Weights of a small mixture-of-experts language model, trained from scratch on English Wikipedia: 42.1M parameters.
Below are experts of layer 7 (counted from 0) of a mixture-of-experts language model. Rows are named router (the router's row for the expert), gate (a neuron's input weights, with its number), up (a neuron's input weights, with its number), down (a neuron's output weights, with its number) and show model dimensions 0-95. Each number is 128 + 24 x the weight over its row's rms, rounded and kept within 0 to 255.
After each expert's rows: a language model's description of what the expert responds to; "comes before" lists some tokens at least twice as common just after its tokens as in all text. This comes from a sample of Wikipedia text that the model never trained on. Tokens count by the router's weight.

# expert 30
router [135 171 171 188 150 128 119 102 113 155 123 129 115 122 115 127 102 102 140 140 110 115 140 144 118 142 109 125 144 108 171 149 119 159 152 134 119 132 124 138 161 169 129 131 127  91 160  88 128 120 153 112 141 141 103 153 155 136 169 106 123 143 124  93 104 140 148 141 134  85 115 134 148 128 100 141 131  98 172 115 107 151  95 156 172 116 135 137 104 156 170  94 165 107  94  69]
gate3 [151 160 145 136 120 150 125 166 117 156 141 162 102 177 113 142 126 130 135 133 164 142  90 150 122 113 127 113 114 104 121 146 157 162 102 161 129 123 162  90  73 101 130 140 154 151 140 113 106 106 115 180 158 118 110  68 129 120 100 120 101 115 117 177 103 134  93 125  92  96 142 127 134  83 151 156 131 136 155  95 125 103 129 172 115 139 142 147 132 145 131 118 160 100 130 141]
up3 [105 198 139 103 162  91 131 129 146 142  98 139  96 114 152 139 130 127 107 141 118 112 102 142 142 153 106 146 133 123 113 104 157 139 143 138 126 102 141 151 106 139 112 103 153 115 126 136 131 150 125 161 175 127  81  72 105 162 144 134 128 120 126 131 117 120  97 137 103 127 120 125 141  94 148 159 138 126 191  94  82 119 145 164 109 118 122 141 123 125 150 175  67 125 118  86]
down3 [133 109 115 118  91 122 117 137 126  90 141 126 113 116 127 113  93 132 130 143 179 142 141  96 156 127 173 131 103 135 112 148 142 114 134 100 111  91 103 137 180 127 151 132 136 129 106  98 120 148 107 119  97  75 113 111 109  95 130 161 179 110 114 119 164 147 119 112 150 131 125 122  89 112 138 125 149 132  89 139 199 101 129  74 104 147 145 137 173 143 117 143  98 144 151 158]
It responds to: Paragraph and heading breaks
comes before: "The", "-", "===", "==", "In ", "|"

# expert 9
router [114 101  97 108  81 171 117 154 138 139 174  82 126  93 166 144 120  95 144 138 133  95 133  99 112 160 138 110 112  93 119 113  90 101 151 149  88 154 134 145 110 121 125  88 134 144 150 136 117  85 152  91 129 153 159 137 125 112 114 148 100 147 166 130 152  90 150  95 133 153 114 102 140 137 125 162 106 142 115  86 141  92 108 127 116 147  98  97 144 163 133 130 104 139 119 153]
gate3 [156 107 135 113  93 118 180 102 130 176 107  98 160 122 132 136 104  76 133 140 125 130 131 107 136 197 140  97 120 100 137 129 164 128 107 139  78 117  61 131 111 140 124 142 138 114 113 107 139 159 126 119 115 162 107 132 148 136 136 118 103 108 101 122  52 149 119 136  92 145 146 104 122 161  97 141 132 113 111 133 137 136  94 113 100 145 108 111 133 113 114 133 140 152 117  89]
up3 [152 144 150 128 159 108 100 109 145 170 152 167  94 134 105 143 126 162 127 122 148 124 123 134 121 144 124 119 122 155 121 116 122 135 155 111 163 134 128 113 166 140 118 133 109 142 176 148 116 133  87 123 143 139  96  85 143 121 134  88 117 119 171 101 112 162 111 158 139 107 122 154 149 106 194 132 165  78 125 160 132 147 138  90 139  86 160 171 111 124 131  86 130 102 141 168]
down3 [189 122 139 148 131 180 136 142  99 146 165 117 153 173 125 130 144 150 132 165 110 171 128 114  87 111 125 150 125  98 149 124 124 131 111 122 143 117 152 151 146 125 123 153 193 168 134 131 103 135 138 142 120 138  92 126 129 110 157 133 107 104  81 179 119 128 126 137 140 114  90 128 121 127 170 109 133 116  89 115 165 149 141 117 140  83 151 125 128 131 141 106  74 118 163 101]
It responds to: Number separators in tables
comes before: "000", "0", " | ", "5", "4", "6"

# expert 44
router [139 117 106 100 144 132  68 117 120 105 151 100 114 115 175 158 119 146 106 150 146  91 155 145 124 133 115 129 105 122 147 102 103 148 153  96 114 167 103 102 121  95  94 131 128 129 123 145 109 109 164 158 149  99 163  82 100 166 155 102 124 102 153 166 123 104 128  91 131 134 141 150 110 132  70 152  87 128 145 109 120 122 111 130  97 157 144 127 171 134 126 142 152 136 104 161]
gate1 [103 129 122 124  97 116 101 117 128 107 117 112  88 129 158 121 155 106 127 140 146 174 168 132 135 140 140 128 140 126 158 122 166 139 129  89  99 142 111  77 124 125 168 107 108 120 128 163 156 110 188  79 104 136 150 125 145 146  96 109 149 110 128 110  81 134 116 116 104  80 133 113 130 173 105  75 167 127  86 114 125 133 104 167 119 136 131 109 138 113 144 135 151 126 149  88]
up1 [ 80 137 163 129 110 133 147 130 114 139 130 121 180 150  68 128  94 126  88 120 104 171 129 125 131  86 154 159 101 136 117 135 125 117 143 124 148 140 158 135 127 141 136 113 150 113  96 133 115  97 127 141 151 105 167 139 111 128  91 141 151 181 130 123 128 137 155 183 168 156  80  89  97 172 142 104 103 148 118 133 127 161 126 136 111 132 160 140 111 124 119  89 102 142 144 145]
down1 [121 141 132 115 113 112 114 142 133 117 123 125 124 130 125 110 134 122 153  66 141  89 107 126 132 118 131  97 147 152 174 147 181  92 169 152 145 119 154 108 125 190 162 114 158 110 119  94 137 106 120 167 133 129 118 137  99 121  83 163 111 106  92 112 136 120 149 175 141 133 142 142 140 105 123 105  99 150 144 140 149 122 148 136 155 127  85  84  65 137 152 139 132  98 120 148]
It responds to: Country and place names
comes before: " |", " | ", "\n", " |  |", "'s", " JP"

# expert 61
router [144 134 118 130 103 119  86  97 139  77 163 102 105 157 119  79 159 157 139 124 107 117 155 132 135 134  83 120 164  86  98 143 140 118 159 127  94 134  80 123 116 124 117  94 107 116 123 110  98 112 136 158 130 128 162 143 110 104  99 116 150  99 163 172 125 119 113 133 140  95  94 109 160 146  88 124 102  84 142 139  92 110 108 149 114 106 161 109 102 109 112 140 147 156 134 122]
gate9 [122 107 112 121 109 127 116 111 144  83 104 129  92 139 145  85 144 152 138 141 126 140  87 147 140  99 128  94 151  85 123 117 131 129 123  95 127 128 118 163 128 140 119 179  94 128 106  50 114 147 139 147 121 134 143 134 135 115 119 117 124 131  88 151 144 102 125 120 144 154 115 118 142 121  81 163 138  59 141 144 187 159 155 135 114 150 149 107  88 143 123 102 117 146 141  92]
up9 [119  86 109 149 143 147 145 174 121 141 139 103  90 113 118 140  95 117 107 125 129 142 114 113 122 135  89 134 116 138 127 179  97  75 120  94 144  93 112 105 129 141 138 113 149 124 117 123  66 119 123 116 149 104 138 118 146 131  60 122 133  92 109  89 165 133 110 115 100  93 158 122 150 172 139 102 139 126 130 147  97 116 144 159 108 135 136 156 112 129  61 104 128 144 119 147]
down9 [120 132 126 136 100  84 112  83 132 124 163  98 126 150 119 119 122 117 121 123 149 148 181 107 115 129 142  87 122  91 129  90 133 172 168 168 173 139  96 123 184 105 143  87 147 163 132 144 105 110 114 138  93  91 139 156 140 126  98 154  98 157 142 123 124  97 135  98 132 145 132  96 111 128 133 109 125 131 150 134 119  98 135 106 147 100 147 130 132 166 147 152  93  89 101 102]
It responds to: Geographic classifier nouns
comes before: "\n", "\n\n", ":", " in", " of", " ="

# expert 6
router [131 125 181 130 132 102 121 100 125 150 134  99  95 157 114 125 129 127 105 109 169 119 135 124  91 120  92 147 151 114 102 143 110 155 144 155 117 166 117 140 147 121 152 129  99 167 171 146 167  92 141 132 105 124 122 140 107 160 173 119  85 150 160 104 182 122  96 105 182 128 132 129 142 153  98 103  89 132 155  80 105 113 120 121 143 144 134 132 150 128 127 146 124 121  80 151]
gate9 [106 156 111 121  93  98  84 120 118 146 115 153 125  78 149 138 149 147  87 149 139 147 124 143 120 118  80 105 113 135 121 126  96 106 131 176 151 110 125 127 175 138  97 139 153  99 128 105 183 158 104 143 130 109 141 129 153 136 130 115 126 113 135 100 148 170 116 108 114 125 143 122  79 113 118 112 147 162 116 143  85 177 117 114  96 147 136 105 122 147 120 151 191  91 129 140]
up9 [128 101 110 114 183 118 143 102 158 146  96 115 143 131 115 155 123 152 158 121 119 138 138 149 140 152 158 132 128 137 190 143 145 111 105 122  92 102 148 113 138 108  87  96 131 123 139 141  87 129 166 124 112 121 117 117 152 124 153  90 137 126  80 158 186 110 139 134 143 103 149 190 120 136 100 157 103 162 142 163 150 124 154 152 119 149 138 135 140 143 113 118 189 113 106 124]
down9 [163 135 120 136 101 174 130 121 122 127 122 137 160 117 138 167 167 105 137 148 142 131 102 117 128 138 152 111 124 143  98 154 116  80 113 132 121 151 122 156 148  87  95 137 150 104 120  99  73  99 125 137 104 139 144 118 122  88 145 119 109 174 150 168 140 142 124  80 174 121 160 117 114  83 153 118 125 124 126 171 144 141 113 151 141 131 147 108 156 132 100  83 155 157 113  78]
It responds to: Conditional and framing words
comes before: ".", " of", ", the", ",", " of the", ")"

# expert 55
router [124 158 121 127  86 157 116  74 178  98 147 145  84 155 184 114 158 170 133 116 117 137 184 127 158 159 115  93 112 130 101 138 125 139 149 157  93 137 130 140 151 128 150  90 107 158 113 100 107 106 133 157 139 104  97 149  99 143 147  89 142 102 150 125  95 130 142 127 129 112 109 154 143 110 165  99 126 125 129 118 128 111 103  94 146 108 130 111 129 119  87 113 164 106 127 136]
gate9 [133 141 131 132  87 113 159 111 155  86 129 140 126 172 148  71 153  87 156  95 137 138 100 149 154 137 128 154  96 128 145 157 115 124 131 130 173 120 159  93 140 101 144 154 147 159 114 122 100 138 101 119 125 131 134 128 107 137 126 148 145 131 104 131 147 125 147 155 135 162 106 150  82  84 108 148 173 119 158 127 181  86 133 136 127  84 118 175 111 127 132 118 132 147  85 115]
up9 [149 132 147  98 126 127 122 140 119 122  84 105 132 115 154 108 143 153  99 139 129 111  73 198 150 119 126 118 120 124 112 152 113 126 118 170 168 168  84 124 121 102 153 122 123 174 123 123 149 125 131 151 137 145  88 157  96 163 143 141 130 110  94 108 143 123 119 107 147 121  95 117 120 112 138 156  96  91 137 158 144  68 120 162 122 124 127 146 108 155 101 138 190 123 112 113]
down9 [143 153 107 167 123 124  83  96 132 141 110 165 117 133 180 140 154 149 130 109 106 121 152 151 122 142 145 145 118  99 143 145 143 107 164 148 138 125  89  99 147 129 108 112 134 155 159 121 116 128 132 163 141 115 121 111  94 143 142  90 139  86 130  98 107 141 139 155 138 110  96 170 114 123  89 149 142 159 119 129 142 130 116 130 123 116 105 184 134 125 143 101 125 112 149  30]
It responds to: Infobox fields and venue names
comes before: "\n", " =", "\n\n", "===", " (age ", " ("

# expert 62
router [172 140 154  74 162 160  96 108 159 167 167 143 122 157 114 140 135 122 100 109  97 115 121 131 157 150 126  87 148 118 112 153  92 150 160 155  96 134 135 137 142 146 164 118 122 128 118 113 191  86 135  98 158 123 109 127 115 153 106 129 170 101 135 133 112 131 153  98 169 128 156 152 135 159 142 115 130 131 142  94 118 151 107 120 115 135 113  89 122 113 140 111 158  79 128 138]
gate0 [159 109  92 149 100 140 159 112 125  89  94 153 111  77 113  87 149 170 124 108 128 127 135 145 139 115 108 108 135 159 128 155 128  95 126 147 150 148 139 168 146 122 199 119 167 166 125 112 114 155 116 131 125 130 112 130 144 157 125 128 109  76 142 113 134 140 149 108 101  82 120 135 132 142 153 156 162 111 122 116 106  75 150  95 138 127 129 159 142 116 103 145 158 138 123  84]
up0 [ 97 105 111 142 132 114 175 150 148 115 153 107  94 132 138 140  88  69 110 149 108 158 127 101 153 142 106 178 121 116 154  87 148 140 144 145 129  70 112  88 131 103 128  94 126 167 139 126 139 111 102 133  88 155 164 136 138 153 154 134 145 101 102 118 132 133 102  97 136 170 141 149 131 160 115 168 128 136 133 134 146 140 101  80 126 124 123  91 152 147 133 140 121 154 149 100]
down0 [111 110 130 128 134 122 136 143  98 141 128 104 151 193 125 161 111 187 110 150 123 183 117 129 147  98 132 164 136 130 156 157 149 148 126 182 146 140 149  96 105 135 130 129 107 118 195 117 149 115  91 145 127 119 131 152 132 115 120  92 126 154 151 163  62 142 115 137 112 169 163 106 101 147 112 105 121 107 124 116 142 107 166 128 142 126 125  82 146 130 121 135 115 125 118 109]
It responds to: Wiki section headings
comes before: "\n", "\n\n", "===", "==", "The", " =="

# expert 16
router [130 163 140 166 128 135 115 141 147 160 129 101 129 126 114 157  95 157 158 104 133 110 129 115 164 147 109 111 105 165 113 111  96 139 158 142 106 146 174 112 166 138 134 131 117 135 185 119 113 101 105  79 151 116 137 136 127  91 135  83 157 112 121 154  89 154 124 159 151 100 116  85 132 155 128 155 139 146  87 100 119 170 144  88 159 174 147 122 147 141 109 139 109 114 138 111]
gate2 [123 168 159 111  83 153 135 157 135 138 154  94 120  92  97  89 107 151 148 136 140 154 101 156 122 101 105 110 151 135 135 130  94  94 123 117 118 100 115 124  91 108 132 170 104 137  74 107 153 134  78  92  86 135 163 102 132 158 162 101 140 101 132 108 146 137  91  94 150 163 113 122 119 152 142 104 168 143 153 105 149  99 112 121 133 122 133  93 131 108 143 134 149 130 116 138]
up2 [139 131 150 157 136 151 110 123 161 125 136  88 174 147 156 129 151 147 164 137 108 114 113 119  91  69 101 105 112 152 149 154  83 122 130 162 143 126 141 117 105 141 127 118  94 120 139 119 154 179 174 127 143 115 153  97 157 124  97  84 122 118 119 140 140 138 176 151 126 155  96  96 131 143 115 153 135 145 114  82 180 164 131 148 118 117 102  78 139 121 121 128 119 149 120 142]
down2 [129 152 141 113 109  75 155  88 129  92  95 119 135 143 103 134 112 129 123 136 143  92 123 104  96  98 168 116 110 105 116 172 128 110 108 140 112 129 116 112 145 126 137 121 153 133  83 107 143 152 142 136 132  83 151  99 132 142 105 166 109 138 166 102 137 150 129 125 108 113  88 117 105 132  82 208 107 122 127 132 108 126 137 137 120  80 138 168  99 124 147 108 123 134 156 176]
It responds to: Openers and list separators
comes before: "1", "2", "3", "6", "4", "0"

# expert 1
router [181 115 146  81 109 175 134 135 124 148 124  85 115  90 104 141 119 147 167  76 110  96 159 107 108 142 108 112  90  99 103 158 121 130 168 153 111 145 130 114 136 167 115 133 136 129 111 135 133  79 139 132 142 179 118 148 101 156 124 118 117 120 172 122 173  97 135  99 112  99 105 151 170 120  98 132 115 137 151 120 145 116 114 143 112 161 156 105 110 131 103 132 122 132 118 157]
gate1 [111 116  84 167 142 137 118 150 136 123 130 164 113 115 133 126 137 105 133 133 134 109 151 120 148 119 130  85 117 166 123 152 181 151 173 115 153 122 139 108 174 147 160 104 122 147 121 143 104 142 155  99  86 139 109 127 126 165 124 139  62 152  84  91 107  81 166 132  91 142 163 136 138 115 149 108  88 122 150 163 140 127 130 146 133  78 140 123 115 123 112 156 146 122 144 113]
up1 [146 149 154 122 132 152  97 101 121  94 151 105  99 119 124 132 149 119 132 117 114  96 108 161 129 175 117  74 169 142 106 129 114 140  60 151 129 107 102 141 150 119 130  99 147  99 126 101 136 165 103 137 157 108 141  84 125 120 117 111 172 174 162 120 155 142  90 131 157 161 129 130 137 141 143 171 125 121 154 116 120 132 148 100 145 132 139 143 114 128 126  82 116 184 134  95]
down1 [108 110 198 113 125 152 107 139  98 118 135 100 110  97 132 105 137 131 106 152 118 120 105 150 121 173 114  96 131  56 127 116  95 128  96 146 138 172 191 107 137 123 128 135 133 123 122 145 110 143 119 138 167 130 133 141 160 148 144 148 135 106 119 176 111 123  91  91 133 152 171 138 129 137 142 136 134 153 115 149 134 135 144 178 142 134 139 130 169 136 109 125  89 109 176 117]
It responds to: Table and list separators
comes before: "2", " | ", "1", " |", ".", " | \""

# expert 50
router [139 122 135 109 154 134 102 120 126 153 167 128 112 131 130 111 144 127 165 105  86  80 114 107  95 167 133 116 156  95 118 115 120 116 147 148 114 160 113 126 141 100 115 126 111 150 134 130 187  80 118 157 113 114  97 127 111 123 114 164 105 165 154  79 153  88 141 118 118 102 169 143 139 143 159 107 110 133 156  91 142 109 128 127 158 128 111 154 138 135 114 198 155 150 102 154]
gate1 [127 128 162 178 181 107 137 132 112  98 104 114 197 119 139 109 117 137 124 139 131  93 110  90  74 125 139 130 129 146 137 110 138 153  69 106 150 180  93 155 106 130 130 134 133 129 128 108 168 139 126 124 110  99  96 155  84  93  89 137 108 155 138 131 137 120 135 108 112 103 149 140 158 134 142 101 158 102 133 116 119 131 143 151 151  82 136 135 131 152 139 128 111  88 117 104]
up1 [137 119 120 118 113 155 158 177 124 114 154 144 136  94 116  78 128 170 118 153 111 141 166  89 116 127 109 129 103 125  89  96  95 161  93 139 129 121  87 125 132  84  83 124 125 108 182 116 155 143  94 118 140 138 139 154 150 146 145 119 104  89 112  95  99 114  85 109 131 156 137 135 126 156 107 106 120 124 147 124 137 175 145 143 129 161 155  87 108 106 142  93 141 131 136 150]
down1 [123 134 113 138 132  59 160  86 135 155 147  96 117 151 128 125 126 164 156 124 139 126 116 109  77  93 181 162 145 153 158 145 137  88 117  94 188 124 147 124 134 149 104 115 142 124 131 139 145 105 100 102  76 148 143 125 149 132 146 140 158 162 142 124 176 164 124 144  82 150 146 123 134 140  96 176 118 154 111 131 127 144 146 147 123 110 136 135 129 148 142 128 121 105 110 112]
It responds to: Time and round nouns
comes before: ", ", ".", ")", " |", " of the", ","

# expert 56
router [151 166 171 132 146  94 121 100  93 148  90 141 135 144 109 124 140 113 137 121 113 117 141 110 113 130 109 155 157 115 168 122 105 151 122 129 114 125 106 114 152 139 100 166 119  87 154 111 158 148 124 105 144 138 114 171 199 116 138 118 127 113  93  98 113 132 155 125  86 104  93 133 155  92 104 134 139 125 163 121 107 151  94 147 103 115 114 133  97 152 150  80 170 106 100 102]
gate3 [153 124 142  92 121 157 127  93 142 125 100  74 130 158 120  81 113 129  90 131 106 137 108 156 122 134 111 144 170 134 105 144 127 123 115 150 113 128 128  99 131 147 110  95 132 155  69 118  85 102 144 153 168  89 125 119 136 152  98 105 110 104 133 110 152 157 149 128 132 157 118 135 169 132 119 110 179 114 129 173 158 146 165 127 129 122 161 166 117 129  96  89 162 100 121 121]
up3 [101 136 118 128 135  97  99 142 168  91 139 138  91  68 140 144 146 130 153 157 129 119 145 100 131 160 160 125 100  97 127 152 118 137 133 126 116  81 148 129 123 104 129 141 145 107 163 111  99 126 134 128 124 152 167 131 157 102 132  86 146 147 124 117 141 133 108 112 129 114 104 123 114  97  98 143 134  66 152 101 126  60 120 111 141 154 123 118  88 118 106 150 146  95 166  77]
down3 [101 181 165 118 129 123 137 131 102 106 113 111  90 107 122 203 128  98 100 104 165 168 153 105 103 102 126  77 128 103 152 109 118 145 117 150 108 116 109 146 125 149 143 150  96 100 115 127 157 118 112  80 118 116 120 151 139 136 167 140 149 127 123 101 107 121 151 128 100 116 158 109 149 109 145 117 114 144 119 100 111 162 122  79 109 111 110 118 101 105 172 134 150 150 149  94]
It responds to: Sentence and paragraph ends
comes before: "\n\n", "The", " The", "==", "===", "In "